From a checkpoint of a small mixture-of-experts model trained on Wikipedia.
Size: 13 layers, width 160, vocabulary 6986, 21.5M parameters.
Experts: 32 experts in each of 13 layers, 128 squared ReLU neurons an expert, 4 picks a token, a sigmoid router.
Training: a variant of Muon for the experts, 567M tokens.
Below are experts of layer 5 (counted from 0) of a mixture-of-experts language model. Rows are named router (the router's row for the expert), up (a neuron's input weights, with its number), down (a neuron's output weights, with its number) and show model dimensions 0-159. Each number is 128 + 32 x the weight over its row's rms, rounded and kept within 0 to 255. Numbers have three digits each.
After each expert's rows: "comes before" lists some tokens at least twice as common just after its tokens as in all text. This comes from a sample of Wikipedia text that the model never trained on. Tokens count by the router's weight.

# expert 20
router:184083090160087116105092133182144095140063111049151137192127152155073157073166156124187124129134143108065156133120163093122115095110101149174112067149118179123064183154089128089110146162095106137125135169143147104125150135106138159099163147114076114113063095098122096091114109119117155117149135124228130112111095139141112150067112129145085080064161108113113110140203123130193092145109099136142169151140147124130159132130156072102136162136181139138081162091104134072139135109095130
up0:145131088168093207073083106122116112139121105082117132143143127121138178100118125078114091093104173126146182148202092131110153157154106151134182131114085164140145150136188134157181124170123155108142077090147146132082156144113087157096127094081099078146108066190103063143116086140125150180138137162083103071053164154110128128107125118133103141096166070090083144128147084149096085119122195144131104122178117157139147184120117116127122108150130170087136123137207157086116155116069147
down0:147151155124112104089132105160101134156169180149127110082136132118114108149074173159118052067165099108116164173098103125192068108121117142144109085176117168111129147218091110126150167118142131074118116139160144206126098070105127128105133127180208130118150084131114143129124113132121078084173111110107152120181113203139111107105149125157147096202128181136135110139126123068107132111073150143134202118118150190079117093158137066140161119123131173086117170172141109145155132084118112
comes before: "\n", ".", " ", ") ", "\n\n", "–"

# expert 29
router:161184058179043040052097112153209107193149138064147151133138125144159127165130124111163139107191113093114104167133111100119114092119109126141124099093084134085096172131057098051167131118156072096181091127135114108145101122134120175144144092112081129111088144134136127099110142138138159097189117168191092108127084180132107139114130142128106165135101085114113094075169120136164169129145056112135135150111145131137137147138113129074143134137108179155123152115093096115147180139139136
up0:113075091108131057112060113119147152127101116139075120121139114146097152095165189093162142105099129126111096088121141110161102137079084135171160099032194090123148104135145117118101156170072147180104165067139112136124142162103126183106117105113137129140131152132184087152117130173070136129136159082137138088158104088146157099106096148089108132196119119128096071128147116209118109097141143134120130100089123155123129087166117157153184060091160126067197131154077093096150138100144180
down0:149188106148137140180132181151090053122133111136091189107157088111120087140098112145118121086136152168132068135108126105139182150052129131091149154138175101092154149114121123112130153153125116199085172102116179134077117133117134124108170077150139156115113113129087151023135138130109139088075072162139073114144166147121103087147160131125130080103152076124065139122122118120153111094064160178123148158094084090120145115147128095103155086172168112115136096044080149106125146063159136
comes before: "| ", ".", "\n\n", "–", ",", "0"

# expert 30
router:197119146202073087072077102141168097134122125038162141153156199166078143073159155112178121142139118104073187134149143086145131127115120169153114084137106157136061184117084130099122144143110072145072105163120172111118113128107166131121132126109141150063080109123082139120113088132100162171148128111151117084107116150095127141094117149127068097101127170110146132118175055129205119129135090105131159147120116094129156101136111086069137174151136160131092115123141151081185166109093126
up1:135159105140130128109093070147130053159164115171179130151161220114112113172196143120160135097188155073084098119115123147120157123119149121078084127135160130115087103142083150106124141103084153141052180098094154129078118119152161087118154160102123087159136164139170104099151116134112132144140146150142180102092127149114106066169150136118172108177179173144134120107146093110052090154154111151094162131139137152089214154136098126080158129153117138122164148113105138131226132135117059
down1:125054141111123143121107136128103089157138093151129160148166094090102099142149142162102138114108118167149109103102118076136130095102126135069132179145111113124126116141149179148097187091135115163056103167111112112073109163122057172096073103113098154118178159094149214153145147142094122186151118164065122103104150036183147130115135088166074118113070107146145104133130130160115103105170078122091137123134119073092103110134105117164099106125134102139070138111108114089118114079124245
comes before: "\n", "| ", "- ", "\n\n", " ", "3"

# expert 3
router:182150120159127142123079182140172140147096090080141122151115132160148108128124077141127121114127109065128169131148153173161095129155102122088156111110048152123111129126040104118107084104163061135159191123072128156167121142047153140103171173116131076159040094140095160135095107165121130170180175150144082123132068126061131117144125122175114153088131154162114102067188112143155115150076101042100122169157125090109144105162125126140135098171128122100102140107139135132099136114115160
up0:130157138096158130121148144156153183147121132162105144105131180139120164123134119106209116068069077132172157101106143131178106122084148137124151149092097117070110175135115133114134155118125103144074146118113136124079081095075187096168163110159116130139107130081080212126141111158179128107132128139072119207121115117163157073052173079127079144173150149160097123131126118109177059143150093080124133137161084095140145133154146167106166141139128144085061134093153202169144106101121167
down0:159117158140182076174134093120089125106177090123098116130153121203109137099139127080181013126118134119150105135129134149115151177095123156162115121189122129142147104069169195174126124153140136105202138163149156105123108129115073108173093147150172078097134132153147109156091124145129087101086106109131140164141198084120147077123112182108109162091082118121131143137144154093114160187104203160166154121134140084143111159175117161085153087124122162121117078124185085070109122090130111
comes before: ", ", "\n", ". ", ": ", ".", "-"

# expert 1
router:174127153131113133063079186131149118186138161060149146138141156121103167105133115078161153060143166124148192111187134096113164130155108159128099119147100161116099152064092076094171168144126188149143143115130167125161147157159154155115163211158140069111055121104151093154115118133175132139133110194139132125119152160146152128099093152146137193146124142081101102138128119184152141094145098123171169112151137107074149134116188089147134220149158166106081118182111129106152162145160143
up1:165068146159129082105117080161141197150160099124150142143100105168161139084141124131127128084123140110099162181130130115120145148148182125080110102094115134105109186133139159052145097120147162115052067121161159149109112144123118173145095185183143119166081105120069144149176120189122157113128120118076098175101125084147126142143123108104091162118147149207156146146090105161202099141154073083131149146169161099070138117067123104132178192173153168131113132114098112121168143150170082
down1:060112129135095108103206111119140101156162164112115119135078163098208104164167162172188123083133103182133078102095102131140153162118152085144058150093066152108161114160122216120141100115171053182135118119144179144129066086079131109160121145145123156164077160080119103133121174160133092129100127152136115155060108111175131181084180124151111126095118128166143137143096136171110105166135158112155164111129151104143098111154152163107098175107142156125140137114151094163148100139072087
comes before: "| ", "|", " ", "\n", "\n\n", "("

# expert 24
router:185168119169059091094074147183132106171091116107175148126165107081165139139188096101170117090098068090156180107142190071110158092137143126161150149167110167152099148111147104114137086114148142130128083107073146146142128120103127117158181223147143157104109110140140115155140070118106148159116117136100080128125078089064202076111134125166074082117109122113163161149174130102165148174125070142169152143100120155141172129203124146116163116103120132149096174112154140131102100114102154
up1:102180108196111131070116133111129188144135136128161064112132107094122164153059115166114129127071098119143133155118142135156176144167107115168188043143133137118151148141119211093087115118100153151101126166134135148169140182074116168168088183144128121152118125123091130110179191149136161125112156126134097190119068103144123075053109207077069082105126111116117144107147163136131148166122071148110105103197130147168176105148116125133170140133102153109108093147166118130103125135089168
down1:171077115150137115108116135117166175116149118120067115147137134141160147082148056151172127125145101135151065140098103131159071109138110063137124147172143136186149117112175078118127099090136123100110112174112101133149134135205159068169119146109175151105139124165120124188065090171119141169082121144111136190139140148144172127161100134198114163107101104121090127127149115113125172111162146117195183126111111105170182067110146162135161110073159098095169121105213095061146158182133121
comes before: "- ", "\n", "s ", "201", "200", "born "

# expert 31
router:072137124162098040100040129135104166159152201089135131211178183156115088081149183052096118098120113095145132152123168149093115174118167123159101139110125130123123123167125119110109177134112074117109166138157120125171103090178131143129166122089136135106101149116096134159134096195163109099114145191124118072074112158137131133121090114154121121106101103080163104133151155124106135174112115082095138128098152086087155123093155103105148122172181138066047120130175130087154130118158164
up0:187112049115121102195152074115109108104110136087085097131112143158159159143163122111068083123148115170137151157111187154044130138209148148135101114138129093105128163124103082070174106102118100101095100148159124073143153109153103144127119159137107123135108132143130160141107108169111138140097081146040113170121166121142113157187132070109192074130134173127191101123141121125149156079098127116126151109131146124093148194141102099092099178132063185136115112195147176099101160142161133
down0:114115092096149138150135145154139116176129114165131133124105152082113125096088076100157112135076059150069129147118166053158132111093163155192137127159102152130118141125142083095085107148190138138076105074133151162112187157110075110107138150135105199098113146121084092133114113107165076141098115175179190075147156103156119152157159116074099138110080128093142163118152164098102144147077144091109072106146120088078103082072115099136123104084143087116224144139117148132097063130102116
comes before: "of ", "in ", "to ", "and ", "by ", "for "

# expert 22
router:174120105151130107084078156181138133125073171083144092125165143150154168130138102088140147130150129096100087148144120158083152136133141147152180114121073136110136162118131129111075113135172089115136065108136139165170161144141105122109172141020123079120111100083154163206110123132161104126135105090131110139038072122136158113093121131128153170115090164139181137162230162128125133162149160107162134093147167141104179123134169133095144148150158162117088206183143132098170190147108149
up0:168158107134167135082119108152133132135089131136152164146136153076119102099086157077078143097122147061200132101123132165127107120137110114185141092134088156136141127089116131159062135101138179117127117149153082060147170165125110136100178143102135182137159124113141127068105117125099189103132100210122114156081080108088073140130086121158084221192158164127071157111095204128130139166111086133082117076151140140084162121139149115111092130160090137133084157120201146138108163154140130
down0:095154171120100118117128146152109131109113134122106109112167113101075101066084182121084150193152217102125119132052148163125123128119070089184125098097152140125188199114114103091117162138073169142110131104148103122109131106180150135091111101076091116148137130090140173135107148123069107133148128168106121157119117039095129103153114130131111088127149093104119215112115149118128097100137075115137128196149139139120146107117056090081114106176109092139202095114085157158172179124089099
comes before: ", ", ": ", ". ", "-", "ing ", "er "

# expert 6
router:135069145177154087068048197140157121136113159072110122183148122148094099141119123095116115089144105127108136157124182085141137161138126108137151120124131098150108099132091085143104162106169084174117132157127158135147113134099142187091148213162179104088102122126153071140191078156085153087099138128171104142099149160121186077151116148137102164103124087061131149112133145072096134103097136108124135149108122111097179154085163142089177145198148135066095172131094134166204107134103111
up1:132068097096150147168137092128129129163112119129151065141081085107095075134109117083130067138074090102156166168142105076133138176153140133089124208112117106142088132128117154071153138111114172120114085127127129178133110110070177125102112069125152100122141141099176092166186157155159136213084155108146152058135105110179160097152127118157101084135118147143079097132136117135113136162142148089144083130073134052164151119141139082123138126162071124171172113201104152107155179098114084
down1:178104176106115140104089134098086079117145105116144179172098168125165141195111126113135151125168109180165145121171126152106141158128134161165084136110110091108183142150089136077079169148134084127149115132127084178191133105079122177130135127107065098112153167163150138159142158157114169114103075084179142185118174122199126125071145109097146164144156114146129140129168116102163178122115095151144209114176105136138126229094124116112147121154183178066166140135095186136115105117111139
comes before: "(", "| ", "and ", " ", "was ", "is "

# expert 7
router:091138108173098072110109134185162130137096113059097089114153139124147102152109098104172081141131152116100111110150121154136136126125127075138102068177075120107101169152124121117091119063134108154108158165142149097198127124127106121108173131141083108142058145112154160206102045144139208093140130192142112057064158134148168146061109088151099145198121110149183126123142132118134087201103126113162139043122098126165172129135122167141133147155146143152076131112149108114128154125134116
up0:116154068074079154104097098109154092176105068099129101091157147094107061154143149143148215131110154117127133093167079143136059161105132122125090104104075103121112113089106165069146157139165087161149111139125211138063080193134137111150142128084119127079143107109138117182139102106164095120123088160146122114082182168147141116144131159150130106094187136085089118120093157148097083199118136121205124120138097098116156144146143142131174109172153143127097158137102127123083052121147105
down0:173120138136085129122130164133162078145172117162179168077139141122133127110159091159157095124119100123097116100197149085124155152164163112163037095164186100093112209060121100185105202127093133149132094105102150137103112130119112135152130177096176143047111169068119089155103128148130115084129125091135120109079156145130142133131168168133113066160130083132104120132154157143099124117193141136150119170144073091116119086127087171153106085150093076136107156135177073134096099113183136
comes before: ", ", ". ", "s ", "s", "ed ", "ing "

# expert 13
router:141133107140062081086091150160148140152143124083134145224151153153157090066095087102115106117106122142101125135158158182087156134114085110172149107140105133115127172131115054163101152090144119153153118155141109138225141183084118169182115132048137119119113106107124199131113151119144143085112124156156086116128139113136169120136127121150151121134105125164179134162160127141122051139145061142189168079148151096141131158142153094121088156083136154056066158172169097095108170156156141
up0:083122081136126145065079151172155151156185115131094125139148071169136136065048138091185112152145122172113121163171106107119106070135116136186115114127086110132196134171117112087061189164143133107161100119076083119155122075126140108116162130150136147142090140105169163086095127109158101136159154120147154077170076156155186121127110080170167109123111120134138162102146085123136061147128120182152124088137103144050106120125097145134063108098190068106116151151155171126148155125152136
down0:111178202116182078193140157121143175128152199150107091090177119146105131145151095107167142138124145114138104195136111119144104154080093158127109172090131041092150091095161095058098129072126125130125130121078195134135171111149132129176125177126145057172124111157127072123070101083118147086155163093145094103135081135094154134109150116117094111078109133146123155101152098140134119149141150103123151153116095058139085104109090115072133080106123144131066142121101087139116088196100108
comes before: ", ", "ing ", ". ", "s ", "ed ", "s"

# expert 27
router:111089126139088079081084139119168110186167157052163131148145144123061111088107132021145152069137143099109101145147169106141133165117115086163160105109109150159085119123108123101168170168127082164169098162166118161158139103131113163158129162149125114096110121141169098120161071180122117108131102149183073147113153155129129087100134154166132103141138087151087126091140166134161165116043122115102175153158119152122160105108184131150134228162129180085093174151132149074139140150128120
up1:152143150130120111121086096133138112157117110153151199167113206119159159194064124107139063126137086096098082144148104181127175168126135133122098133103122094123114083167119122120194165183117140187121175152135162135127156084106159094075139128085134126133096136110140118146095137176146096134099116120147120136102165121097099073129163158138206030131144147134108146072170077165117102094099166121077174138094169168107151083151178178090096119100137161123117116150180114099172107099184132
down1:100082098133115088142161139156147112071149108215134182089122129071141070126081121149057111112089122101119180119163114093111101112146121115185147126111108121102101156160131146163100142139103077109153083124135153169113089101116195125147143123201152184089148110061151091169138181135137123155108065155161072117151149074128126122133180123103116155154179144097157145100159164156150162155126180149135115126054109141176125156177099090157081139130117084152145111130081113161089104155106200
comes before: "| ", "|", " ", "(", "/ ", "0 "